config.yaml
experts_per_token: 4
moe_layers: [0, 1, 2, 3, 4, 5, 6, 7, 8, 9]
router_score: "softmax"
balance_bias: false
router_bias: true
init_std_router: 0.0276
lr_router: 0.000684
norm: "rmsnorm"
optimizer: "muon_variant"
learning_rate: 0.0107
max_steps: 3984
Below are experts of layer 4 (counted from 0) of a mixture-of-experts language model. Rows are named router (the router's row for the expert), gate (a neuron's input weights, with its number), up (a neuron's input weights, with its number), down (a neuron's output weights, with its number) and show model dimensions 240-287. Each number is 50 + 12 x the weight over its row's rms, rounded and kept within 0 to 99.
After each expert's rows: "gets" lists some tokens that make up at least twice as much of what it gets as of all text; "comes after" lists some tokens at least twice as common just before its tokens as in all text. This comes from a sample of Wikipedia text that the model never trained on. Tokens count by the router's weight.

# expert 38
router:41 25 60 56 58 51 65 64 33 70 71 76 32 46 20 58 59 45 58 51 49 52 55 61 41 49 75 60 46 55 33 31 51 48 56 50 43 56 43 58 46 36 41 72 33 72 57 42
gate0:52 39 49 53 47 41 68 42 57 41 49 44 58 57 40 40 37 56 71 55 45 27 78 51 49 68 43 35 52 46 58 58 65 49 55 43 60 43 50 41 51 53 27 48 39 35 35 36
up0:54 54 64 47 41 48 28 48 31 64 55 48 66 29 55 65 43 67 48 54 53 71 53 53 50 42 55 46 33 71 56 69 51 42 37 63 59 47 40 60 68 24 30 33 52 29 41 69
down0:43 57 50 70 68 43 61 38 29 49 59 66 46 69 33 29 43 30 55 46 45 36 53 70 46 46 40 45 41 63 47 56 67 37 48 55 55 52 64 42 44 34 41 47 54 51 60 64
gate1:60 69 54 56 44 44 38 55 35 61 45 52 49 49 40 74 45 60 45 49 38 65 39 51 38 65 55 36 67 59 56 47 61 47 46 44 28 51 61 59 48 48 46 59 50 61 45 36
up1:43 50 47 54 60 41 52 59 51 41 48 60 65 47 56 52 53 49 49 44 46 38 45 39 38 58 57 38 82 33 29 48 48 52 72 56 43 50 61 28 52 56 40 44 53 59 63 34
down1:52 25 36 56 57 57 40 67 47 65 41 43 68 38 57 38 43 48 44 41 26 60 51 67 50 40 59 54 38 74 44 74 59 50 59 44 41 56 45 87 41 65 58 40 60 41 54 68
gate2:38 32 58 49 36 44 34 53 11 47 53 50 67 50 47 48 44 51 44 59 51 32 65 45 63 51 38 65 43 41 66 51 63 69 65 68 37 77 48 48 38 65 73 39 48 66 46 71
up2:39 62 57 42 45 39 41 70 51 49 43 57 57 45 74 50 35 42 47 40 45 54 64 71 60 32 37 48 26 32 59 37 62 66 53 46 35 37 50 48 44 66 47 58 45 61 57 49
down2:56 49 74 66 35 47 37 56 46 65 63 36 67 50 40 44 52 23 50 71 45 54 53 67 52 49 48 56 59 52 27 56 48 42 47 42 47 47 47 48 47 60 66 43 46 47 37 55
gets: " and", " the", ",", " or", " but", " &"
comes after: " and", ",", " the", " or", " well", " but"

# expert 28
router:41 54 37 52 45 53 52 63 46 64 61 52 37 47 49 50 66 40 35 35 40 55 73 79 53 43 72 62 41 67 37 43 35 58 58 54 68 17 53 57 54 45 44 65 60 79 62 45
gate0:68 39 53 35 52 59 44 41 41 40 45 32 44 55 48 80 55 62 52 23 50 59 61 45 57 49 61 39 52 40 38 32 38 56 46 50 55 30 38 71 57 53 62 40 56 45 55 47
up0:53 40 62 35 39 40 70 50 62 34 43 42 54 56 46 62 57 72 36 64 68 65 48 30 67 58 34 42 75 53 47 63 59 60 57 54 45 11 39 67 62 55 61 49 53 34 56 52
down0:55 59 58 50 38 58 46 37 47 38 67 49 50 70 33 72 56 45 75 52 58 27 40 49 46 50 46 54 56 48 35 48 47 43 21 52 68 65 34 42 71 62 49 62 33 47 58 44
gate1:72 34 73 50 40 57 67 44 53 47 44 51 37 59 46 36 34 46 59 71 54 71 36 41 49 58 48 48 58 39 66 26 58 51 32 35 81 57 62 56 42 60 70 31 50 42 43 44
up1:51 49 45 28 65 36 64 65 44 49 46 53 32 50 54 60 48 63 47 64 58 47 68 39 66 64 60 75 50 56 65 55 44 50 60 55 66 44 39 43 52 47 39 65 51 46 51 21
down1:51 45 49 64 30 62 54 61 52 55 53 37 54 53 52 40 47 48 50 54 53 45 30 53 35 83 67 46 41 40 43 63 57 55 52 42 41 54 50 45 45 57 55 54 52 55 57 48
gate2:42 64 50 49 59 60 50 48 48 36 48 49 64 48 21 69 46 52 49 45 52 25 59 54 50 36 53 45 48 67 53 50 28 78 41 49 38 52 55 72 42 50 37 46 55 63 51 63
up2:42 55 67 21 55 45 47 41 53 29 62 43 25 49 39 55 55 51 34 61 80 28 50 42 36 47 33 42 53 49 51 46 60 63 44 43 56 53 42 56 29 57 57 69 59 39 35 43
down2:38 70 61 42 53 52 42 39 46 50 43 48 40 29 54 58 58 53 48 75 57 50 45 41 25 57 65 52 77 46 69 68 37 33 62 49 52 68 51 28 23 53 47 55 56 35 62 54
gets: " P", " B", " S", " T", " M", " K"
comes after: " (", " \"", "-", ":", ";", "/"

# expert 8
router:45 31 49 69 50 56 64 57 40 57 36 60 46 59 45 74 72 49 48 48 42 49 57 45 44 35 41 64 41 62 36 39 45 51 49 40 53 60 40 53 49 55 47 51 41 74 55 43
gate0:28 51 67 40 39 63 49 41 32 63 52 49 48 66 52 54 60 34 49 36 37 64 35 41 55 63 47 36 59 32 72 45 55 58 65 27 54 53 34 50 66 49 52 43 64 50 48 35
up0:53 69 40 62 35 53 44 41 68 52 60 48 36 48 52 63 67 71 63 48 51 46 57 50 72 61 40 37 59 49 22 43 48 58 42 46 59 47 29 37 46 76 48 40 47 50 49 67
down0:41 52 59 45 49 50 83 38 57 52 36 53 39 42 15 56 55 46 48 14 49 57 39 40 63 38 58 54 30 52 59 61 42 47 59 55 65 34 80 37 45 47 43 50 74 69 48 36
gate1:68 31 35 41 32 24 27 53 61 54 43 50 41 44 53 54 53 64 59 56 66 62 48 49 58 37 34 38 66 60 46 38 56 75 55 55 43 30 59 40 54 50 39 63 51 49 45 61
up1:52 39 55 28 62 41 52 42 68 57 49 46 44 50 46 51 53 60 50 37 43 62 66 61 49 50 41 61 62 58 45 19 50 41 42 52 51 40 53 50 50 67 40 32 46 79 47 39
down1:62 46 29 49 52 67 43 26 69 57 28 70 47 57 74 56 47 51 46 54 45 71 61 58 67 36 48 50 56 63 66 59 54 54 61 68 47 41 51 56 50 49 34 66 52 44 55 55
gate2:51 53 43 60 38 58 43 40 47 54 38 53 22 37 50 53 48 20 81 45 49 36 18 50 60 39 45 57 64 35 50 37 47 41 55 44 46 38 54 25 43 43 40 60 41 25 47 50
up2:37 51 43 57 44 47 48 63 60 71 55 54 56 49 57 59 52 44 70 61 19 44 68 61 25 56 50 43 55 32 49 62 46 60 79 51 44 35 45 38 69 47 66 53 52 57 39 34
down2:35 57 58 55 37 45 75 51 38 51 47 51 51 49 65 55 50 72 59 61 35 26 49 49 39 45 46 50 32 64 54 34 46 53 52 20 56 50 57 40 35 71 59 46 49 45 52 54
gets: " ", "-", "th", "|", " first", "st"
comes after: "\n", " |", "-", "|", ";", " 3"

# expert 7
router:30 43 28 70 51 77 57 62 50 60 68 71 44 55 55 62 77 28 44 55 39 32 65 56 34 23 51 54 40 61 55 35 49 55 55 53 70 46 48 54 61 39 45 72 54 78 60 37
gate0:45 55 49 66 51 43 37 60 65 67 54 63 57 55 46 50 48 35 48 65 41 61 54 46 52 37 53 61 62 33 85 51 57 71 38 74 73 32 66 41 41 57 52 49 59 77 79 61
up0:48 57 48 41 50 50 45 63 51 61 53 14 57 40 51 36 65 33 50 50 35 63 52 61 57 59 83 61 49 49 59 35 46 70 51 43 30 33 53 40 46 35 33 39 34 48 89 54
down0:44 39 69 51 38 38 35 49 43 60 38 64 55 40 42 65 44 64 53 42 41 45 47 72 34 55 54 57 48 50 55 34 40 77 42 31 34 55 23 62 34 27 48 38 49 58 71 42
gate1:53 48 60 50 43 61 54 41 51 63 55 59 40 56 51 47 57 56 47 55 53 38 43 47 33 60 52 43 50 46 52 59 57 52 45 51 23 69 49 58 41 36 59 64 74 61 38 44
up1:51 70 57 52 62 47 44 44 58 48 49 42 33 50 39 53 62 40 50 66 60 51 65 43 37 58 23 40 58 52 55 39 62 39 48 52 47 56 57 28 55 39 27 42 41 67 45 47
down1:54 40 71 38 36 57 39 34 54 63 38 41 73 48 38 52 41 71 54 49 53 53 29 58 58 34 60 43 57 56 41 35 60 49 58 62 43 52 41 38 32 61 69 57 60 52 54 60
gate2:80 59 43 32 76 61 70 36 58 41 49 51 30 55 47 43 50 38 60 61 64 48 49 54 32 54 34 36 18 42 53 49 47 75 40 35 36 39 40 30 52 49 69 63 39 34 45 31
up2:51 62 36 77 29 47 49 51 59 66 29 45 53 53 62 62 47 50 50 37 41 70 52 56 56 68 53 33 70 69 54 44 64 59 39 58 61 38 48 41 46 42 66 36 71 58 53 52
down2:35 64 59 60 51 66 36 71 44 47 40 60 44 41 38 51 64 50 34 61 76 30 43 76 55 54 30 46 59 62 42 67 45 14 65 50 43 37 52 52 80 56 37 52 51 60 57 60
gets: " 1", " 3", " 2", " 4", " 0", " 6"
comes after: " |", "|", ";", ":", " (", " on"

# expert 12
router:55 35 56 41 49 58 49 47 32 66 74 61 34 59 51 56 52 52 41 63 48 54 71 72 51 47 55 64 30 60 58 63 39 78 61 53 57 34 48 66 58 35 32 43 42 51 51 42
gate0:34 53 52 43 63 50 51 48 62 68 31 69 55 69 56 41 45 54 51 58 50 52 45 60 51 56 51 67 46 34 43 63 60 57 32 30 51 52 57 30 54 54 69 61 50 45 50 63
up0:51 37 37 70 46 59 55 41 64 48 54 39 39 42 25 55 29 52 47 57 27 39 56 72 44 61 56 42 23 37 58 56 39 44 57 59 53 37 34 51 38 64 30 70 43 45 57 42
down0:51 45 48 44 49 59 58 35 56 75 26 40 43 51 37 37 52 53 52 57 47 46 55 46 41 37 70 79 53 51 29 55 45 68 52 38 58 50 44 40 52 53 43 55 63 47 40 53
gate1:50 65 53 41 42 34 38 36 61 83 56 51 35 50 40 89 79 35 44 54 40 28 56 56 37 30 50 36 61 46 53 57 74 27 45 36 35 41 76 55 69 33 25 79 60 62 41 64
up1:58 59 52 53 62 45 47 35 67 39 25 56 35 40 20 63 58 68 46 52 24 35 18 61 61 39 48 42 51 60 47 61 55 37 34 45 62 57 66 53 44 47 51 61 52 62 47 54
down1:39 58 37 39 52 64 49 46 49 54 21 58 38 32 55 58 66 39 62 40 49 47 59 34 42 68 45 34 39 41 48 61 64 56 40 56 45 42 51 65 45 63 51 53 60 41 39 47
gate2:35 25 52 34 42 56 67 44 45 55 30 51 59 36 38 64 61 62 75 38 55 55 44 12 24 62 35 33 40 39 53 51 60 31 48 53 45 47 53 42 41 54 54 43 46 40 52 46
up2:44 59 50 39 52 61 53 49 53 48 57 46 43 66 56 51 55 44 62 51 50 31 38 53 67 51 49 61 33 72 68 50 49 42 29 37 41 58 71 58 47 43 52 45 60 57 42 60
down2:44 44 57 53 48 59 55 60 59 54 35 44 47 56 44 41 62 26 48 54 53 41 46 71 46 51 44 61 65 22 49 38 26 37 64 49 65 31 38 47 40 63 40 75 46 56 47 47
gets: "\n", " was", "==", " is", "===", " were"
comes after: "\n", " |", ".", ")", " =", "=="

# expert 2
router:29 42 44 46 37 69 63 50 43 60 56 56 47 87 50 70 57 43 42 40 36 65 62 63 67 34 69 66 34 46 29 56 55 64 61 69 62 52 51 58 56 34 52 57 29 50 59 51
gate0:35 18 55 37 66 48 54 47 60 51 30 59 57 57 49 47 49 46 60 51 39 46 31 53 43 39 41 52 55 36 41 64 52 27 79 47 34 47 53 23 27 53 42 56 54 39 46 47
up0:74 59 52 41 57 34 52 45 58 68 49 18 43 47 61 67 51 36 45 55 58 55 57 57 59 44 68 35 50 55 40 09 32 42 56 37 62 37 58 44 45 51 63 55 65 60 49 72
down0:51 34 35 54 53 43 53 37 45 47 45 60 45 58 37 57 38 51 70 56 40 41 40 45 52 53 55 32 46 56 55 61 51 51 73 29 60 54 52 35 46 33 55 66 57 50 67 47
gate1:60 35 59 49 50 39 65 49 57 44 63 64 39 37 60 72 58 55 48 61 38 50 42 57 70 52 61 44 59 53 38 54 38 43 61 58 38 50 53 58 95 54 48 41 62 51 29 35
up1:76 48 61 42 48 56 74 39 40 46 32 57 30 63 53 60 55 49 56 29 55 53 47 54 34 36 50 58 58 88 35 65 47 42 50 43 50 58 40 44 67 56 44 42 50 65 28 56
down1:50 50 63 31 47 29 45 70 57 35 41 58 43 48 35 39 61 47 52 23 41 29 40 55 62 46 46 40 60 54 41 40 24 53 61 65 28 51 51 47 62 43 55 37 44 48 55 44
gate2:42 63 54 49 57 58 28 47 46 47 52 40 66 55 72 35 52 67 48 40 55 61 55 50 60 54 56 38 66 54 47 48 39 21 42 53 36 59 48 44 60 25 58 38 54 56 53 23
up2:51 54 58 61 71 59 49 45 56 20 67 44 51 15 38 46 49 37 40 05 37 51 33 48 64 22 64 45 58 40 47 54 24 57 44 46 54 42 80 33 53 62 49 72 31 76 44 36
down2:37 42 44 60 68 49 36 46 52 48 57 54 47 53 50 49 73 59 39 28 56 58 35 31 52 35 50 56 56 54 39 59 45 36 43 45 55 43 34 40 54 56 48 53 57 47 25 62
gets: " |", ";", "See", "\n ", "oph", "===="
comes after: " ", ")", " 0", "%", "\"", " 1"

# expert 0
router:46 27 45 47 56 65 57 50 47 54 54 52 41 63 31 57 59 59 30 50 29 50 61 48 39 39 74 60 30 50 38 47 48 60 61 57 55 51 41 60 61 39 34 42 38 58 56 57
gate0:39 47 40 61 43 60 46 81 55 52 57 38 46 28 31 52 51 56 66 48 55 60 71 56 45 60 55 60 69 46 38 55 42 59 59 68 52 67 74 55 54 47 34 59 64 62 47 68
up0:41 59 58 59 28 45 40 24 55 55 46 48 37 64 55 57 41 40 45 50 63 41 66 58 41 41 40 33 28 64 54 28 39 39 68 43 60 36 39 40 59 51 50 45 27 49 60 63
down0:54 49 49 44 46 41 34 47 38 41 61 66 49 56 78 60 59 59 58 62 54 60 40 63 55 59 65 53 31 54 13 42 32 61 59 48 65 47 50 38 51 47 40 56 39 42 31 50
gate1:57 54 47 49 70 60 52 78 60 62 68 39 39 40 47 36 56 34 49 40 58 50 45 47 33 51 33 38 71 44 87 49 58 82 51 53 48 49 55 49 48 32 69 42 57 33 59 66
up1:58 64 42 41 33 50 45 55 59 47 51 60 49 62 51 67 45 58 43 31 77 38 38 37 60 65 63 43 40 43 16 61 53 26 53 70 47 35 58 62 61 44 48 57 29 48 49 63
down1:39 26 40 44 39 61 56 40 60 47 60 41 53 79 60 17 57 74 37 43 31 56 55 44 47 34 39 55 56 70 39 56 73 62 43 58 53 58 40 58 61 40 62 51 51 43 73 62
gate2:48 47 44 35 55 61 47 60 40 54 36 61 46 36 59 62 50 46 40 32 39 47 42 48 48 43 36 43 37 44 52 49 35 42 53 58 46 39 42 40 51 55 73 43 50 50 43 30
up2:44 38 69 54 41 71 53 61 15 62 56 53 44 46 38 55 43 43 50 73 39 54 52 52 72 51 56 64 48 60 51 39 56 26 35 52 56 45 24 48 83 48 58 42 29 46 55 47
down2:52 41 46 42 51 59 56 62 51 46 73 44 30 74 44 56 57 63 45 57 45 60 53 46 58 47 68 32 43 54 48 32 68 60 47 38 66 39 39 73 53 47 39 42 54 53 59 71
gets: "|", "-", "c", " C", " c", "="
comes after: "\n", "\n ", " \"", " such", "|---|---|---|", "|---|---|---|---|"

# expert 43
router:35 42 44 54 29 78 55 69 53 59 57 51 29 57 38 63 61 44 33 37 56 42 70 40 58 42 64 63 40 64 38 49 47 65 49 71 69 58 51 66 64 52 52 48 42 64 45 50
gate0:53 18 36 53 39 59 48 46 65 66 59 64 29 49 44 39 66 43 43 35 35 32 41 58 70 58 46 58 49 51 46 59 72 48 53 72 28 56 67 48 47 57 53 46 25 69 39 58
up0:46 64 54 35 46 46 57 63 66 45 49 62 32 55 16 58 35 46 58 65 42 48 38 49 44 38 51 45 60 57 83 60 70 57 53 46 28 51 53 37 51 44 49 23 51 49 45 37
down0:58 59 67 38 42 67 40 50 48 39 47 39 45 47 62 44 45 58 69 67 68 48 43 57 31 44 51 48 42 25 61 50 44 57 41 45 52 50 41 63 43 49 43 70 49 57 30 53
gate1:46 67 61 58 38 70 55 49 56 48 41 39 47 59 43 34 41 45 51 40 61 52 44 69 52 57 69 43 60 49 46 35 43 41 46 41 56 56 62 56 48 60 46 42 55 57 46 50
up1:35 56 54 59 27 55 51 68 74 66 66 46 68 28 54 67 59 56 57 43 31 61 53 38 50 47 69 28 60 34 31 57 61 56 58 59 50 55 52 48 51 36 44 41 45 68 52 53
down1:58 45 60 50 50 40 36 51 62 39 59 61 47 43 63 34 36 55 40 54 77 31 65 68 49 47 54 61 47 46 48 47 55 67 44 68 47 41 55 41 48 52 73 38 44 22 38 55
gate2:48 54 18 13 45 50 45 56 37 50 54 56 56 58 39 52 70 47 66 46 34 29 47 56 45 50 28 46 54 46 35 60 38 54 48 44 42 52 55 95 46 48 37 63 25 44 33 61
up2:44 69 43 53 56 32 47 55 46 73 78 42 54 60 45 33 55 51 62 26 51 53 48 45 62 44 56 44 51 09 38 35 39 69 50 56 56 40 59 61 52 43 51 55 32 38 51 39
down2:29 42 59 73 42 71 31 38 38 57 55 58 71 48 50 55 41 46 60 46 34 67 36 55 75 64 57 48 39 73 41 59 49 38 30 41 38 61 43 61 69 51 53 57 49 77 42 43
gets: "\n", "us", "|", " York", "iss", "ex"
comes after: " |", " T", " New", " in", ")", " t"

# expert 31
router:39 62 61 36 52 53 67 45 45 55 58 45 38 63 60 69 57 35 41 45 36 51 51 65 62 67 63 52 32 56 36 53 47 58 61 68 62 12 40 47 56 40 49 51 45 46 58 52
gate0:62 57 40 34 38 75 46 73 64 52 56 32 58 71 59 48 54 32 61 68 69 59 39 59 35 58 50 35 42 26 63 41 57 59 30 39 52 44 45 65 67 46 42 56 30 29 30 62
up0:46 26 62 53 60 51 45 46 40 39 30 67 51 73 47 53 48 53 42 36 55 39 31 61 27 26 23 46 36 59 40 57 70 49 31 46 42 54 57 61 31 62 63 57 41 39 42 43
down0:54 53 38 45 19 47 61 53 73 46 62 25 39 56 46 42 31 71 54 55 60 36 55 58 51 49 51 47 46 37 69 47 43 71 48 58 61 23 46 46 51 41 65 65 35 43 66 59
gate1:44 42 57 56 44 52 50 44 51 35 38 23 62 27 57 63 45 55 59 48 76 56 50 27 54 49 45 57 54 46 24 46 59 56 56 42 36 45 63 56 39 62 49 66 50 68 65 62
up1:62 65 57 80 50 26 55 36 65 45 56 58 51 47 59 67 55 60 46 42 49 41 33 77 57 32 39 51 39 37 58 40 53 47 45 33 43 61 52 34 56 59 61 65 51 36 50 56
down1:32 48 68 51 38 52 52 44 49 54 76 69 65 41 51 26 55 63 39 45 49 51 55 45 53 50 33 45 50 41 42 43 39 48 41 62 41 59 44 60 29 32 19 86 54 25 31 55
gate2:46 50 31 66 48 52 41 51 45 50 36 43 60 47 56 36 53 34 49 38 44 46 32 32 68 66 64 59 61 57 70 66 50 46 46 88 30 59 32 38 51 54 52 66 43 62 64 55
up2:60 39 58 50 56 48 31 53 45 44 50 38 40 55 50 53 55 44 64 52 58 65 52 33 44 55 45 51 38 53 49 52 42 60 41 42 42 42 35 48 66 36 32 51 51 44 65 69
down2:49 65 48 50 49 40 47 37 69 66 45 57 40 48 57 48 39 53 54 56 64 48 44 68 65 51 28 51 64 38 39 38 35 32 65 62 75 46 40 68 32 44 55 67 49 49 35 68
gets: "\n", " (", ".", "==", " ==", "==="
comes after: ".", "==", "\n", " |", " ==", ")"

# expert 46
router:39 51 29 60 50 52 66 61 27 52 59 51 62 64 49 63 51 45 62 56 31 56 50 54 47 33 45 63 53 51 31 41 41 63 64 65 80 29 43 52 64 47 38 62 34 62 61 53
gate0:60 55 74 42 58 45 54 49 57 61 53 35 60 56 47 58 48 53 43 27 57 46 47 75 61 67 46 67 46 51 38 41 54 26 54 53 44 46 23 44 42 33 70 53 29 48 70 41
up0:39 50 47 30 52 50 27 43 62 33 40 38 45 45 65 47 53 44 56 59 62 60 27 36 30 63 44 33 56 52 24 41 46 66 58 47 55 68 43 49 62 50 51 26 54 54 26 36
down0:62 44 38 44 56 49 44 51 49 49 49 67 70 37 62 26 54 45 41 42 56 34 63 44 36 47 47 47 41 49 64 44 46 54 63 46 63 32 65 43 35 45 45 46 54 43 47 67
gate1:60 46 65 35 46 47 34 54 44 47 36 41 58 43 44 46 51 39 44 48 56 49 43 59 46 55 57 41 66 60 45 33 59 44 33 40 48 50 72 62 32 30 48 60 73 69 50 50
up1:64 71 45 73 40 60 50 67 33 36 60 58 53 42 39 57 46 64 39 44 38 51 64 35 63 63 66 49 44 58 47 30 28 69 54 30 80 69 47 54 65 64 29 62 48 56 52 66
down1:62 38 78 46 29 17 43 49 82 57 50 50 51 65 58 30 62 58 44 53 56 41 63 54 41 43 49 42 74 42 58 67 63 45 56 34 39 44 53 50 62 50 65 52 56 66 47 35
gate2:61 49 43 14 52 55 43 59 56 54 30 63 58 46 66 62 64 43 58 66 52 63 67 67 59 39 33 57 46 42 74 43 62 42 41 61 50 49 46 47 39 60 41 61 69 41 49 58
up2:63 36 41 27 64 34 52 41 45 59 21 41 46 53 43 47 43 42 38 64 68 33 56 67 35 54 51 53 61 61 29 50 50 55 46 57 46 31 42 58 77 53 50 38 51 46 42 42
down2:48 58 49 49 63 78 70 48 28 26 58 56 63 46 24 37 51 40 68 44 45 54 63 37 30 46 45 49 53 47 72 27 53 25 47 44 53 36 30 50 55 44 57 52 43 46 66 47
gets: " of", " the", "-", " for", " in", ":"
comes after: " of", " in", " University", " Siege", " name", " at"

# expert 10
router:43 44 45 49 37 72 62 43 45 57 48 61 29 65 41 55 52 62 29 54 30 60 57 32 42 54 58 60 42 61 37 49 54 53 55 75 46 54 45 49 57 32 43 57 38 48 55 42
gate0:50 44 74 53 40 59 45 46 35 50 80 58 49 45 44 67 52 52 43 46 53 49 40 58 51 64 23 62 70 39 75 46 49 36 43 61 69 35 53 39 52 55 42 49 48 54 38 47
up0:62 52 50 47 20 60 47 58 55 64 49 46 61 32 36 37 51 58 41 56 56 55 47 59 52 46 47 38 42 32 58 34 46 61 48 42 40 34 47 28 47 64 45 58 39 51 58 60
down0:47 38 35 47 60 47 47 53 44 58 57 45 53 53 69 56 56 39 57 65 36 71 59 39 48 54 39 53 53 67 62 56 57 68 50 47 57 40 44 66 57 49 61 47 70 25 58 71
gate1:43 52 51 57 41 60 62 46 45 54 32 63 41 55 64 50 44 64 35 32 23 56 67 46 45 56 68 43 30 68 53 60 51 47 60 64 55 52 50 54 32 57 45 61 56 60 38 39
up1:37 54 64 32 50 39 60 41 43 40 32 53 46 40 43 52 56 38 40 40 75 50 26 52 43 49 26 56 46 40 49 65 57 67 43 38 50 57 33 46 51 63 41 46 52 50 61 49
down1:58 38 49 45 47 65 37 67 87 48 57 57 54 70 60 45 39 58 37 61 34 48 34 28 28 30 67 33 62 46 91 32 41 55 50 44 66 47 45 36 60 33 45 48 72 63 54 63
gate2:50 39 42 40 62 50 37 43 57 63 33 34 40 46 40 54 41 51 51 72 40 86 40 61 35 41 46 56 48 72 67 43 48 43 27 42 46 36 48 43 61 43 59 68 34 42 52 62
up2:70 41 27 32 54 31 37 38 51 43 43 54 54 56 58 58 37 46 57 58 68 71 51 51 29 25 32 57 34 39 55 55 46 54 42 18 42 45 53 52 69 44 52 43 48 61 34 48
down2:28 51 63 61 42 49 69 45 49 33 73 54 60 62 74 48 60 57 70 48 41 47 44 58 50 63 57 44 37 32 44 48 51 45 57 56 61 52 43 45 36 75 51 68 61 45 65 25
gets: " to", " –", "0", "–", ")", " not"
comes after: "–", " (", ",", " in", "18", " 17"

# expert 5
router:38 38 45 78 32 65 71 56 30 55 66 60 41 58 41 75 68 46 46 51 25 26 56 52 27 42 51 61 49 53 35 48 48 54 56 44 52 45 32 62 56 32 47 48 51 51 57 35
gate0:55 48 31 65 46 48 46 49 60 52 47 37 68 48 76 59 54 51 44 57 50 69 52 43 43 51 39 66 58 66 41 33 13 58 71 53 35 36 51 55 47 51 48 54 60 55 52 57
up0:60 50 58 57 40 35 73 73 63 58 41 32 66 53 54 40 52 37 49 44 35 42 31 67 65 45 65 31 57 49 64 40 25 69 49 38 52 77 67 47 50 37 47 45 51 40 37 58
down0:33 44 48 33 59 43 54 43 31 29 51 76 59 42 23 59 57 60 53 48 41 46 58 44 72 65 22 54 69 52 44 65 51 46 55 36 37 56 60 60 49 44 54 48 56 51 64 43
gate1:58 57 50 54 54 35 27 46 44 61 57 34 24 50 42 55 39 40 41 32 42 50 35 48 40 55 54 46 31 51 60 55 59 62 55 42 62 38 62 77 47 33 52 47 52 43 59 59
up1:59 53 61 57 41 53 45 55 51 63 49 42 45 48 65 35 42 51 68 38 37 63 55 64 42 45 70 34 21 48 61 66 63 38 19 57 51 63 48 60 49 46 51 40 43 59 61 54
down1:41 34 63 53 31 28 42 41 75 51 59 49 47 57 48 68 14 53 52 63 44 45 65 64 41 45 48 49 57 36 46 38 62 36 45 50 58 40 40 59 26 48 78 55 48 39 52 55
gate2:64 39 62 36 35 29 59 65 64 47 47 50 45 79 76 53 63 68 60 54 59 39 50 71 35 63 38 29 34 43 56 40 44 50 51 63 43 67 35 54 47 68 18 35 55 50 48 37
up2:51 40 72 37 50 43 40 46 64 35 42 64 49 53 65 41 57 63 42 76 59 54 52 58 36 57 48 37 40 43 60 62 37 32 47 32 42 59 35 66 60 50 38 47 42 48 47 36
down2:53 41 57 52 52 36 45 54 43 52 56 66 57 48 30 35 63 42 59 33 48 45 52 47 54 46 49 40 63 57 47 49 51 71 39 42 40 72 51 45 33 49 56 59 31 46 40 43
gets: "1", "2", ",", "0", "5", "3"
comes after: ".", "–", ",", " (", "′", "°"

# expert 41
router:36 37 38 65 22 54 76 57 39 61 47 66 45 58 29 56 55 45 44 62 31 52 59 60 37 37 55 61 26 62 31 42 29 62 57 66 71 38 53 60 57 51 51 48 28 51 49 54
gate0:49 48 64 38 37 35 39 62 58 70 49 53 41 46 45 35 38 55 40 73 45 37 60 47 44 25 59 49 62 63 54 42 43 50 48 37 41 41 45 41 46 40 57 61 52 33 51 27
up0:44 48 44 42 34 57 78 56 60 44 62 24 54 38 50 43 58 62 61 51 54 64 48 38 43 32 51 40 41 53 64 53 42 57 56 48 55 45 46 53 74 59 52 66 46 18 53 38
down0:40 65 37 68 72 29 31 65 54 44 38 65 44 47 50 45 44 37 64 66 44 33 43 41 60 32 66 61 45 33 64 32 57 50 58 46 25 49 47 66 29 33 43 57 46 31 58 51
gate1:34 41 55 30 45 58 49 40 63 32 37 33 23 55 67 59 58 40 47 59 41 36 63 34 35 49 51 47 12 54 22 30 61 63 55 46 42 51 50 32 59 48 49 37 56 38 63 36
up1:37 37 41 36 49 39 41 52 47 58 26 70 57 53 59 43 73 56 37 37 54 59 36 52 53 47 48 58 47 59 51 64 63 51 50 26 39 33 50 52 37 41 46 43 26 56 59 41
down1:44 41 45 42 43 52 57 52 57 60 36 55 52 57 54 56 69 51 46 48 61 51 67 53 58 39 41 56 43 58 36 41 47 62 51 47 48 37 58 63 42 72 48 31 42 65 70 40
gate2:59 52 57 46 34 47 57 57 57 41 37 35 54 67 45 46 46 43 39 51 13 31 61 43 55 49 36 60 54 50 69 59 57 29 86 57 36 36 52 44 43 44 67 72 42 53 58 69
up2:57 51 42 15 47 41 54 54 75 28 31 63 22 75 58 42 51 47 40 48 21 64 52 31 64 54 56 51 32 42 34 64 58 61 24 57 43 45 49 60 37 52 57 54 49 60 63 07
down2:49 43 62 41 48 43 74 40 43 41 56 23 67 60 45 56 38 60 42 57 37 45 44 66 33 39 56 42 50 51 48 32 30 44 39 53 44 45 61 62 30 44 66 55 42 72 52 65
gets: " the", " a", " to", " The", "'s", " his"
comes after: " of", " in", " to", " for", " with", " on"